config = dict(
    n_layer=9,
    d_shared_expert=0,
    normalize_top_k=False,
    init_std_router=0.0311,
    optimizer='muon_variant',
    steps=8694,
)
Below are experts of layer 5 (counted from 0) of a mixture-of-experts language model. Rows are named router (the router's row for the expert), gate (a neuron's input weights, with its number), up (a neuron's input weights, with its number), down (a neuron's output weights, with its number) and show model dimensions 0-159. Each number is 500 + 50 x the weight over its row's rms, rounded and kept within 0 to 999. Numbers have three digits each.
After each expert's rows: a language model's description of what the expert responds to; "mostly gets" lists some tokens that are sent to it at least half of the time. This comes from a sample of Wikipedia text that the model never trained on.

# expert 14
router:413440551486471461476511559565427499457451457491486529444425496581543445415471543528471463531515568538518574506444603478560495493512446405488541469494492422572491477486363500472442554437431564527475449554509563500424494525477404521475446497538533515503568498536528559496476448568494555505428502453507542627521470501546484557512503453550498416535529520611434483405523444500568527474593419536465523425616493577500452496536476572565487468534417412541530474543494459531476512593559474
gate0:512537446484498493541429570562462553463540592529482493524434433536531466586514464628476501539436497364488528520494551526492547518576396501560381534459594588525508513517502568525453540424455445484492524585530432449408491503483546435431511544475531479407421518437560443588521515455478559528450480421511515562402505416460479537527447509473457556458538469433432434492533605430458414487539577479485414474526488490484507510453574481482526504486512502491512479538476560597492572537503524
up0:445510521445495545487392488402529538569485518555527500574440438519490408509533491556524409522428548549489493454539460454437450411551476407543431534442426555501519522512498481546503503458444420415537432512510461474537597561574563504508519624478540515497482525505553497552423454436493496426507564490509585473471539589543524466457589457492498520557627439455476489625510612498470531422486487497418452429515553466529539445519578483434462458497525433551461505487520523556439548570488494
down0:499443493531430433536503475448404530461556483406552542540506526601451441523517436456437439541480516563436445497495546473463499521559532553417472468440495530566539402412453516538520545480429520561537524536546446504544604487549542476438458410547539532456511480601549509548504486517469547527559516401584440499477522514464491522507453551452523518456518393454492483467476526439442474597546484489442485431433592482530466465454454570498560590539534522539580573424482574649508461542440486
It responds to: Auxiliary and main verbs
mostly gets: " was", " has", " been", " is", " have", " are"

# expert 1
router:410433561462428473406534585554455528444430432438536632524466518505484430539459522521491474513461509493490597466517590429570572491477460390473569506485528460538525503430400568427497484420420545595555491480473519532514585517493505458522553553535552532469578411462504498449505437504464567518441487494490524550468445455549509547559505550531467475551482510591473510448517356458570534473610480476508524498569493521492543511529462553580476488465409486464440449455544482568490476426575491
gate0:579547548411499523366491565447495478429469487530482522545386457514539488534550459516419615470515460490499564485510475419505446519513433527463473587518563454477540507485442500437512528519400489563504522509582565387512404471433474496471527444580496476497486469502516539496459562489538427452521501482545539511512443518572481513539559498509503495395613569605530525506461545514473575511566542509447542437560551493529604443487515541497571506605536518509551394515486434492538584444537391
up0:419551485525513526459509540505491465517419409452500517483542452534506509521473399507458430481537477447428530455510449560597385483541475468517607551599568478532401442487381543406597467463444457534465496518481443461512550537506481468492540467533550424508468554457420470469574489476569539409532511527539447486467451536522515487530432514557543458428578507394427568507559519462464509420522524571472473428505479485549507514485402514521461469517484609480566441458450502573395598511471472
down0:524515520449498542582467538572491466576433525514488455605457491407525532485467490453526581492498486532404439492471506460408517497497505479438503490549478543542425439518559482489556471588515477478537461404478468541509473463478527546456427493434521500502502555553496513570478613441527476515472504585549507599407531484554452489456489542445534581491381523504499505453439414466396550437556521474489539432513493414386480560498373504527469532572450506420477424540454512409561614450453457
It responds to: Verbs and pronouns in narration
mostly gets: " his", " became", " used", " him", " began", " published"

# expert 8
router:545511477505451467508520507463484535497507534526575446551511492546500462510471496473463649506524445526576401484534483515495470542421580456453486643480599465414494432516473540563530427544545514525555502476510566370547422534403516493435504481473452500513521505491508451518487502512462527483547558599472491482513456501522559550479444587435522484547459506503488580590501554517470460503386504537573503503485445505396429602529481530501475525542576514495591564399532478393382431539563542
gate0:523499488398528431462470513442534540454478404471493454520467549462451572456498511466593560409488469477544563505509475481538560429482501547451549401564393511411533449541457582509510564579453415567518497448455644439582517557400448625503466504533428523510476512533515499496430456443508488534575461460503510528473452563460542471595489501461526435503529444432540615533485539506514567485523522445525560562519484429449607445455504475506453483525459558480502521525454485531452509467584415
up0:558462550554550485508417563459544513411473535491515399563536558434531527464564473554550554541470476452576522541487524472539560499467544579524505495487447538431429450496472601435519502502481537605459501457551522436606589570456455484541503485418429547482466517546534462506460400447564449477593523481491556576388499535566516410513476458469551519515529477449410557508481541588506556471403554441470479499507507484482581608482537492495450474537536552508482430484432519560518532548533364
down0:549502474462512423473538470456410543497500577568468516458609473468490541404486537440474509518553518545534499410494572490480599517476362480470583544488475533460449421517452486483531388491515519520584464496507462462553478454552483504424456527567430557484567493358558475497442552545547467543431495494491403510475463619586515509397531505449459525428440489515502459511653586554473540431533477583480541493487515448496506446455494510431565529566560484561526523527492483572513517501457501
It responds to: Numbers and digits
mostly gets: " 12", " 10", "8", " 7", " 14", " 16"

# expert 10
router:480599534523599527485554501512477517592452567495517467540558451485555582505594457438546407494548521442470499498569454488389414507547533449542592617483497536473549432461544480432482485459464401553464551534428434522503506416567489450567438454611549497512444594518538474504476548507554513451515453532585493445547493439533488530568482513496500512425568456527539553561506558491441475435468496487480529500544428544543440549504462489605481471476556586510577497536462468465402487528613528
gate0:430510531416508450487497466520466441487518601444408481497528481512532524467559485520425556570522529389487499516447460477466529470584522559509521474469526500565516472492493548450494652476468479497480573499557543492390456454484505500515480495516552560493464469472445519513538488425636524452538584538451472529529425543425509528562496471481572477480487430547581488448432427539546485486408464490485491383553464476445481558534593369439516514560598457511454587565566559487477465612529556
up0:572446487441530548482524475518465460522505708483547462491514428568628518483491431440402543573524509395579484501514526518519501451495587537493487473391468495571452486436421519474506584516501520530440533542469469526508491470595489492560465458479536584475423494468427484506498507456556460485544542533504462395500554548480524491463466501502563437405416479550527509503343476488546540498403528471515464486518540462510532541509569480413539551503460519509541461512511538578478460633516527
down0:435432426448489491471489433573528552520466572496642519404502489601478541504551496412559509513553469393442494454412449455416470523476524455481467548486513477536480503458537511569524523402531410534540549520538522510473444472490460523531567525471474524557460566457436528557509437508559441455498600477483572476551496480505506422488480445486481503430466504579396567532607517481427474502407513552566437544570536517483474568494606469476593490584429503516505503438514562541463530498601432
It responds to: Personal name parts
mostly gets: " John", " William", " David", "ington", " Robert", " George"

# expert 13
router:523579391512407462596517488423515420479490428512457503461566407500487479408474499471469506480547512388538490473542548490511452437533566548502467431442578476478461573555463505407490444478537529499458482479512439502514561597570525580410527520497556432527508510467448491542477502496514537565468492426578510431502578546442443524458505580549553519519496597573485470502434475448536550534545545469394422578485539489567513488514539375431520504551496558530538438491501528557566382518437562
gate0:490617570561453486506529550500532516580538499456489444566474545559523543566461493535514514520515479396464535419534458493533545456560590436549457599535577471483518517578455535503549452531520530492427519526522535424448564534459650540487564544523407527497460489436399451583499448482529459429496540479479568558529466497500509538498503586526583443501430501480528465495494448394422479562506504564554407571350446476464563502502498508599422517567529466423464508481438472490491473527492508
up0:548491424536434488381509463489555580450462426538508547560524530581453514527576588565497499544534476598499495551595517453523537427514443409538405581474557545517508423448533449437429484454466529488529453524567577525558520416532597511516549433393461494504493449552580476491456639510521504504464487453460495499562549419520515567390553551514518504528482552461514440541474524436509506506533431440529491555449480418493510490439491446559479471474541489376490542559512502579501443450481535
down0:550601590494535539535531432477365480507422448448407546471563556492453464515492499425460475556464466470507414500503416544600526486547411477513522517500500489466391519475482473591537494454522440549500476492549521603528588617427485452437492567522526485487494535426465468461451511466462446529562533521556453439574490520570410546486491548453538532493523478488443484441523572409504459586437530592458475522492479533479488494579452512492534546538527463489526442488455584406549640541506460
It responds to: List bullets and infobox lines
mostly gets: "|", "s.", "es.", "ation.", "y.", "er."

# expert 11
router:535555448464505499453503419425470384516468505511406568545412482576477512478556476512511492505444443549493493573485476485566503518475549513554481446489499589527551584494560448438556476439545448427412509421458492361437541470415448533563493394455453537491451517470443448485604552483523466582561454493607516471415543541436512480480602531448551493509567576516475422527433527500451530547508524484518456541475522449514471532470513389564480501536556547573457497456478574514485473396565510
gate0:504510451448471490457464479475440471450493587494516550482463553622560616538537505559473604408498547468513454569525406422525492435511566591525536503458481511545609454404476544510519590523459467506494488458462507475483438550540473468553423532517496469585497483491564527484451505443473526456496585530615511628432473476552500516545543390475535485492515455472509565568447588459437447613483457446381582575461451574521551532559538541501483511513564499527564512489507534543460527497502504
up0:369515508505465416483405518475438512444452412552424512507532449429524558596566425506486621367525482506523495496519461498528467459504526535500507412438516488561532511423541508552492548557485537504605531450517545499553552514433564596493461438522472455516422542476539452467428527453419504549551476448586598586476503523531507484522544495532561499491528585524510445538420532505603461593425447438441492489475461491490492569490511528405541444523587435511524520472521540524493557491601479
down0:456419522525462560532555479489462566405444504531510607469443409529502563490446496470551555373543504425410578509563403450470598472560552490502544499527563485484508531482490483514506503564494486540565488406491540486575358549493534553462587499497411500453449558499505434443429511510511465561538555411426536491506516432534517505519574468430370498469467449546454442459565506493459496510484499543543440534536582479482446569479445475535574558539595518574493591479533473508467541483447491
It responds to: Headings and line breaks
mostly gets: "===", "==", " ==", " ===", "====", "s."

# expert 5
router:450416397515479433486490546486428591484463495463513560471485508494469477428504419532501488437464560527454559497469491511524460517473470526424445500555478464526517407609421482479540458504410476532515503540548553591582537428410507448511489493491539547526570427465502490487574388549456462529478508535522506491415570503554571494469471527569507466567437519603512536402517457575471558516546597474537459554508482552496606508540547518510526503505334413490549463486539449507487490505595376
gate0:505384480488478542526482464497550507563489369486492517487591496477535424427459469584580527502421493514582485480455472580515601585494525501593422456559500540477410507494486509444523426583475490481445622517508461516561495471520508531600490622399448504531409521529511572433422480464528444521502433468483521614417478504478445422531519465464517479488577521591428523509456465465520498442469458511524460586576552511463568437446504477453532475501556466567442550496483420533501483509472454
up0:463517521521551509521447499518493462506601507586501509498481471535470535474495523556566479518484446366423485458463445398461476531487574562539529584577517508473477450427400528514550646456544501522458602572540485416502546484568572563488489513529645499507517591484565454488476452512525466552505411487433518606457449484459511541521576519551422551500558457592604474502542535438495532496583510493516500565523424551381532524499533492529452535531507510529476443494474436450448513526579550
down0:455449518465552450442489457480550535532483456514474602506413476453482475542482480498523527466494505524429483489555624426465434493396472481454464483458526592500501454544522488471482477597499515445541518491588544509571542361496485488563524490473458494422545479503428565436494526522439530442461546630466339508471523609494452464571475443538398472517578510570499479557601472534423518454557463470598514553497535500472467551544497470507458489535392462506515528521547455475611558440482494
It responds to: Prepositions and determiners
mostly gets: " the", " during", " between", " many", "The", " some"

# expert 15
router:525500596508602448495459503555422556513504459445523520451550520522516548487544472527398562535464515501453510481558453488524480566496383582529615425577467471538512457447489507461445555506498509496520433539430507539436587470533483494586516530424499547453511486468459548442485602544567487431454486511396480527566484568454485524568524420469501455501582403524554499541482455450515374465526558544514487477498517491505586412449458577416511403482528493528431515522494586588578605465489517
gate0:436386536395465543545619450527450510530489566484482535411517467475507524541477543558496496639477444418437466510491512526550542428497415551459468502523545486479432537527461438504581406412526570516491529568455518530541523486532526518542464547468519500460523540386532501484487451491453443427578399485500499543441588562420603569627445547559468502475517618478511498470576480428520469506459511429469509504513545596479573504440495526562437461513462485476501482460492520458479524404516527
up0:498493537380491525514481528534527441558552516501551602405513479541477461552519499546419522567462438532422571549523504479557592497481475525529448488509542545482496517482516527391580497522464544516495511426525423536574571514530476515460404453489530519530475502397430472411434495538486536511552469542478546533525542593467502383531495455517499503490542418487586537380377540529609528430587543558431509508529560500448507420555562545510540560437444384555493461510564532522439526543528509
down0:490453481548456464563502548480489489575607448445487462494506555487524524513547416430499473495445497467562413539536469468444453414633466558562501460481563404389493525498510464575577493516574478448529466400516476500571526488534468532522404550415519499412474485417502530546521609515468429537490424488513456507493516497458561607594552437577532580469545519497468481544464404498480504506558442504431573523536560551593423500511446535490594490510454549510410547464480453512430506496511557
It responds to: Word-opening pieces
mostly gets: " re", " con", " dis", " en", " sc", " sh"

# expert 2
router:512498593545503503579499513534540543429569480490487524470439513519555523493471478457560553484512485441468497463563475376585514469524484482515472480553521445506529485470531523512513565490385392522414551542562548523523425426472495495561572543615580524428478478536488555502502424420515499466555536472469504469532482483575496407433549428560466469534521471524533434508609509618444560469542434536423464428491418552483446485565539458503455527582412480572486434539536548487473559649453534
gate0:423497492508449545518560579575521473465503480496493518523538484556471548428471458461563506425419582495516466439475464505526475433396533505487436415460474528551448437490528544465523512523561538479537501523473506597523502492482427485392473477474507509487483445463533594507494566577573515458554513457530567500478476419482463472619441499479651533466534560510490464485601534444500467506517575597561533453599507547547576584403570509505368540545481573541519470460481508570594453555561465
up0:433496439525453595459483570549512540490509402428438548546481546531472471565511523529440573486472448541503587549456490456534542410487604420523508585595478481439430426442503475508546497504541549503524538530451416605460461451527544526452497441512408464493477516483515534446530560545564596536565447537468501490509483446435562545583459544494586584453512499516423467493522503476542462566503453484551463462533500529531534621471572487428472541528521574519475462421588559545534410533390433
down0:514456461462510506552532492525528526532525540475469584405505517483508439537516466515462504576533501507508507400460558543597495560578427470504471424501450501418526494527495560480531543403516526476391569556499512424418427535436492521459579494442517515510490447488540449572535475430479549482450481465511465575570487501428474561434532493540341427507447480439540454549583537585432609455613506504436485557536458459514399479499413494535395577481533584465551485530505493537469494421518450
It responds to: List joiners and prepositions
mostly gets: " and", "y,", "),", " but", "\",", "i,"

# expert 7
router:496580544494424512453497550517486597556537507417511512509578564481521543470565486425511576480435530511497460509567480414466521552533434567520522460548439529484449528501498518543500487484436586420459425563472522461447421469506546409495511504453515466513430419481493558375391569503523455440453497486470457531542452406387494468526551516464520633433501548518543515476479596524588461511488573537549537431458488448464549543541501600480462548424610514516423550529508469559493540554521582
gate0:529417486495550572474546434528540583496625543513485562472607505512520632527580490491527439491540551471593479559533470553474507529449538359493540541501546536527494524440473575486401474589416521501457546585466535398476536491502464446496412497512442501443507439468381565443491412539474530473448385564478390532460553484511450509470591487473476484465495574579599564465459519500547541485487574531464510516542536505564468470581450492463520499477503575500437520486526463497537503487536502
up0:526522380482451484477535504541422490469537542507492537491492520468549531513552539513480409477479527500498488505420538502602370467418610558379483510535533553619473550420507481516526536536475445572493461488447541531553559431426451545482477427519506452449497523571422519512464533504592659456473465453546443498496512461501541459470472548493580517480467563479493590429448552446514507508498525517537529502632539398496454508558517533560548481468465456438599457435553589524491538526473432
down0:561516513469575493433421386542522514565575472493525525518504535442504525485481462475433483584476553484510425524572480519475563462501522548565482576531534498394410566503457508491589533578482481430435417556519424540469535542557548563517457396450492460539604481495494585461529486492466446425475501531506431446449512426438471506465491568614537456529464482488535542495436455470491470381566469525510512410480480498533554445394492450428405460509553386571545558501456564542549459486482521
It responds to: Word-internal pieces
mostly gets: " se", " comp", " dec", " gu", " rel", " cons"

# expert 0
router:419431481552522437471475583517499518434519527533554485536522474489524474559472492596429486397439532476425466434506417402528537554466569469505542460592586514453522518527526520518482500530590629579566439487566512471524480483393479465450478572469483480538347586504523483545527578450429507515582488492479447412544483619497568567520489382568482507490521468532485488525463478515525491578499544474514526515494556448450498521467539561473483371527507540476500547492481492485550608475548427
gate0:516469484447458517491509591414460530501402457423554427557465493561418500513509519578477450490536559455488525550524570384456546545508553379536439442513526457471551432497468494445494530489478518455531554587554468562548440444505492541522550569440568497452445477427540480498429532524510516603441441522481437549503576511444553521441522489495557427481484490516513446519572383489544451457591430478537570551535537563534447497568462382449548550457536432424433493471533605509522544440528473
up0:502442512495499536469474573525445515517547583495442498490471503438499544530493522580482496542566464490489521557528478454467532363389534508485457497471527606513540411584471469535544444458468502544479487527536521509539389481513534533485445587523568417483502546413379472591506442524508490684563496503508510464430615472586522447486459551536585497498537492591493494509571531522503474497500518463546635553462563468416595480498585572512472532509522481431591519536522562484517504468515512
down0:510464507418611500530517582557484527443485520449466505627483429505561528486470439483540502474549512529439534578446475488581474527484488497469551398460500493482400540418479507563455406550521581473518490517526429523459507468567470466531475513580532552429463522389556518512448436502446560388549381440506436483444530589370519460546462504441408497476483545447494511531539502535462465459454661509513457471421469488498592446526487505494397501497483530548488457534514456496462433477498542
It responds to: Descriptive words and word pieces
mostly gets: " long", " small", " head", " mon", " law", " short"

# expert 4
router:575532498567589513460407438520422466468518486496491469470510495542506530422415459526505539622509419464472505453422402520452499535466534519506476608491515607494470444489526460557562564512531459546423526433534449544466446474481520497522502443511520470529474522630534456526565577474563494438488469497527478491520418585422418526581581546427548551434477501497527483579474387466523507508435538489572551507578453437446577495419459465572536504501523521465457597490427537520518560492610547
gate0:497507470522461514483450493581459515450611482486507467519523560507498513561541509527466536530491438537517531701551489453415549547542502528412472487460492439483432373432575503498498447364521526522507449485550432428552437505512516477436458469463623511490496462486520510479623519447487486528547463490492486425438569461557557378545494540507420518504445473503517479512430410491529431461502553544508534515472497522471487506487428489511584518605506494588541475523393538493449422470403480
up0:529595558603490466512460513441589518440547524447408501532433453509503542426457514571477473534442526441451498520488437387452478462512472520491486495456471509525563587504469513514410500503410454575450554534498546471525583473553602459495479482504558555583499583472498409491473493519500449488512441621522487448525515549538471557584515539578570452583530518547571489516380448594518445485546493452502584488487498484473450546440469523562517491410429491511570523439412486412487395429512514
down0:473481534464494444485555452488431547395517468493577546524483494503557561560550459456416480574540498529458560533512498328431526530502551496508519542577538450484459424449484496478441512613500519551515511511461485538543504431581505494497550499586411428540504537524523528533501468459556451482404478552556508518370474479508470477513498468548544474457554469530487532499640516562506505528550537410555485557455497546501383466602475406395500503499499602491500503482553464587535499529516367
It responds to: Capital word starts
mostly gets: " J", " K", " H", " \"", " B", " T"

# expert 12
router:514535438330499447485564464417500415532484478507464548492581383487467511452523554498495475511537449471608433549422568545471446459588564494494447448440509477506515538528525462464534467559538482469483508462522486428545558564473564581420459519452495494480416443435520479549472531531526487515536532414494512413446638457416455501465478521569481531569545519502425506544404503437569461515449519465504481503450558419548493455507554437444553490569560564489532485558476542549585491507385525
gate0:462571523444456454485564593423544474503501493539500520550503530416440525469507513641466500472354453558566552520479540546468605457488561488491560417478566507418525561516543515406545529532491487540513574510522459503451497479571526469473574441365458427472430509536517441581592514469586519470460499423515538503572536409511473508502480530541607491497530429460438510463528542504587465494429514467494496494538520429552479549499511413494532436426477559430552462503544461530571600507533548
up0:497583483497484590533585604404501429484553346533513521503470477421506517527485583508480529554490440444621573526451490507503545437486517489458557510508462484495589476560524482540507551593414394558447488541447441511459505515498483496478465459504447451528478438539478428518474495497560523484433572516455537378539517468461504540434535500421598538449347460521478512429519451384512523425534459556478529492528465543533528456543454565453482544461513548455498424518564513456596487474542478
down0:490416562565483545558488452568497465504489481475545501478504536632399533518532599538453514523474479543443508448434532514454486503540602626470402514522441473550630440561464428458537526518489497538560479498575533502456462545491510548492416470417456495505488519433556491544480501561570417527490484585493531470472461656482538398427480492474454543498554527496495444479452566487490406515518497537487455544410511574573504603533432440449553546457570502546524473538489468452511462539587494
It responds to: Line breaks and field labels
mostly gets: "==See", " Total", " Location", " Votes", " %", " Candidate"

# expert 3
router:522460577369490575524496416486575484570546494472556595390548504478499528582514539515540484476595483574637521473412550600420522459515450476517509566483385516406430559530496506588514443441546482449507515488490480533480525554508527521541459522535420524429570543500482516565533507517488472520518468489467521467416579500555516448484439474561485444640444490400482514465450488455544581475444473472460481534528581497557523493589504453451570564522553523530522514471465499419571485517478445
gate0:499547477554501532446425491469536490600458481480554511432520567482493475503530486469475440500428502573537508566452481478558476530461526519535589519492550521443527511582481547600570493506547504529492461514380491525486464480517445579470403466483460480550546522578491523471543483465438404447412533401409565484406611556520479518525535587549420524533541545523543493490507566492435387420475485448516512489516500502490483567429445360596477420570564488453447479445529395445415523504520482
up0:494549481497435566522520530522612419517498473541501568519488682575507468476537509533558444540520518598538459602531529422467507476511466416537579471509465479454464559456469494469473562461463525535494471463473447365482538536409532514580543545455473474475452482491450448504536548419506491532444510527520528519547530538539444425504515552511449476499518573527501489509444411412497394378506498479504476436547485537476543423605451425441599554479431509534517506502520565437542591459543582
down0:483471515411551498446593500466454517427522559509452533443594439542510560517557517525456421526431503517498559448447426602485512445524557463493559533389550490530575461453577440438451498481462433572423485468545477516551566512534477541534548439577467552413540453531445511446505563515494511556532524536455536578519459508454630568565467433541555419487453397436491489540500479474464433449538441493459513560561553483491479452514441579499452473518483561540512511391593454460491528582589476
It responds to: Table cells and stats
mostly gets: " −", " Nominated", " ", " Votes", " %", " N/A"

# expert 9
router:563591566529506538553495461447589435538493577544500484571523483451384513471536549419491598497578537473585506620435556508502525478454548490466457535394501429492405568509557478509579548562511411523438487470559521528521485546502481500529542499529460548460511467493466462522382545473503539484518559545515555465485465474604596501430428609476477537589458476383515498492512480526455520493500474533455498520526462462547494537558444466442494521501561397483484482576566450492403384505469562
gate0:467516573563546524489473541507449478485554510395602628573404522416540514398520441466510375500496462489437581509604503498515482546486574517510560545455432554455459466494442548498513423533502520436559448479507530497456449552473521541536492524534583590497555426418471451512577503469512538605474506426471527450470593519475516463545489443432440480467492500402523509499485447421441533551422537519417491549505482492469469537415452482542602543511517534525461420489489573462388474529537501
up0:451475503537550503537499435519490528554609508470517508498483465552624484497455448555442452413378501548521376432444505428496458479421508520508479585530537469512486474381604581415429520475477528491438509516495464476605437409543460460529550491494566476508482543570547421469511535517560536523570481551502492477559539492457548595509495566497435436463500568525450494477473456516510601423442534375468498490539427512476523556481504542538485416441454450520606538451538549451500589495512504
down0:566551546448505442470482440458512493450467530489503502460474578446549480533518542503525550546457504481460541555560603484448565406524520489497548460540611445474546562497492488525527422483451448431561501494510563461480498511448513483432447494486563404505507578463530562522473444566531476602556540462453551409524499574395412455424546511517520489518484491570499541431381545580568642489507494518589472469541533579591489503465556501528469564581598482600542519550451467530500513512541406
It responds to: Pipes in score tables
mostly gets: "″N", "°N", " :", " -", " –", " 3:"

# expert 6
router:558429498460510543518462538481526481451483496499531539508407514558557505560478558490585575563537465549393444542506532537583535568523422406528470523538429469523593437439463504470414531495431497580560483559579558558558402462424438441485552551498504504553553562467508496517575536475568504526452544541452512581540440395540522480435584450431492468478531529530562444455531562526425431470550371522476521533426492567509466547475486526596480520441449564472480459539526417518469464543443451
gate0:554551426565464512486443536472405507557620460486517519491561483562559492425584563421564520513561500481507527487565546570541438535552505476535461566441446426532438559628504481520511533541521559570537407456585464458485612488470540518487593593589503516558452525500388507360528555531463512459411515481498505495469546453530506444458548472528471448520442511453545554504579504496535475556443452453499437488469543527595555524506518555487534453454489498479562499542405524523527458557416467
up0:542445482518555468558475478515507476581618545553550449575464416542472447499517437510548497521478598457485405527434550450510498391557550440405537574447420583570520473594469506488467513516477545542576424531585474393566497484425445524488593497454577586507473408594449455453510539547491546494491518521489477449488437520563536550571459581534474498502475510489544516530463507492531498550487509573533536405505507391610559536536505463493529520449512465477565461459465490408539534544457453
down0:483517563405493489560466537509513411552461570530509467464543446495455561479510432493588572522530471501487540484455507516408479496477509500494540579486522545434439566409462449559428452539564542584509533498581522379528484484509460518506536412545483551451548474484470486629452502587544402444525418407469501478508576430539548559554529598466426364473564498408560520496546485563525499499497489440513525510501443410545487543544549439539481438389466489486470500428552448486526442501453454
It responds to: Clause boundaries and subjects
mostly gets: " they", " where", " there", " when", " which", " They"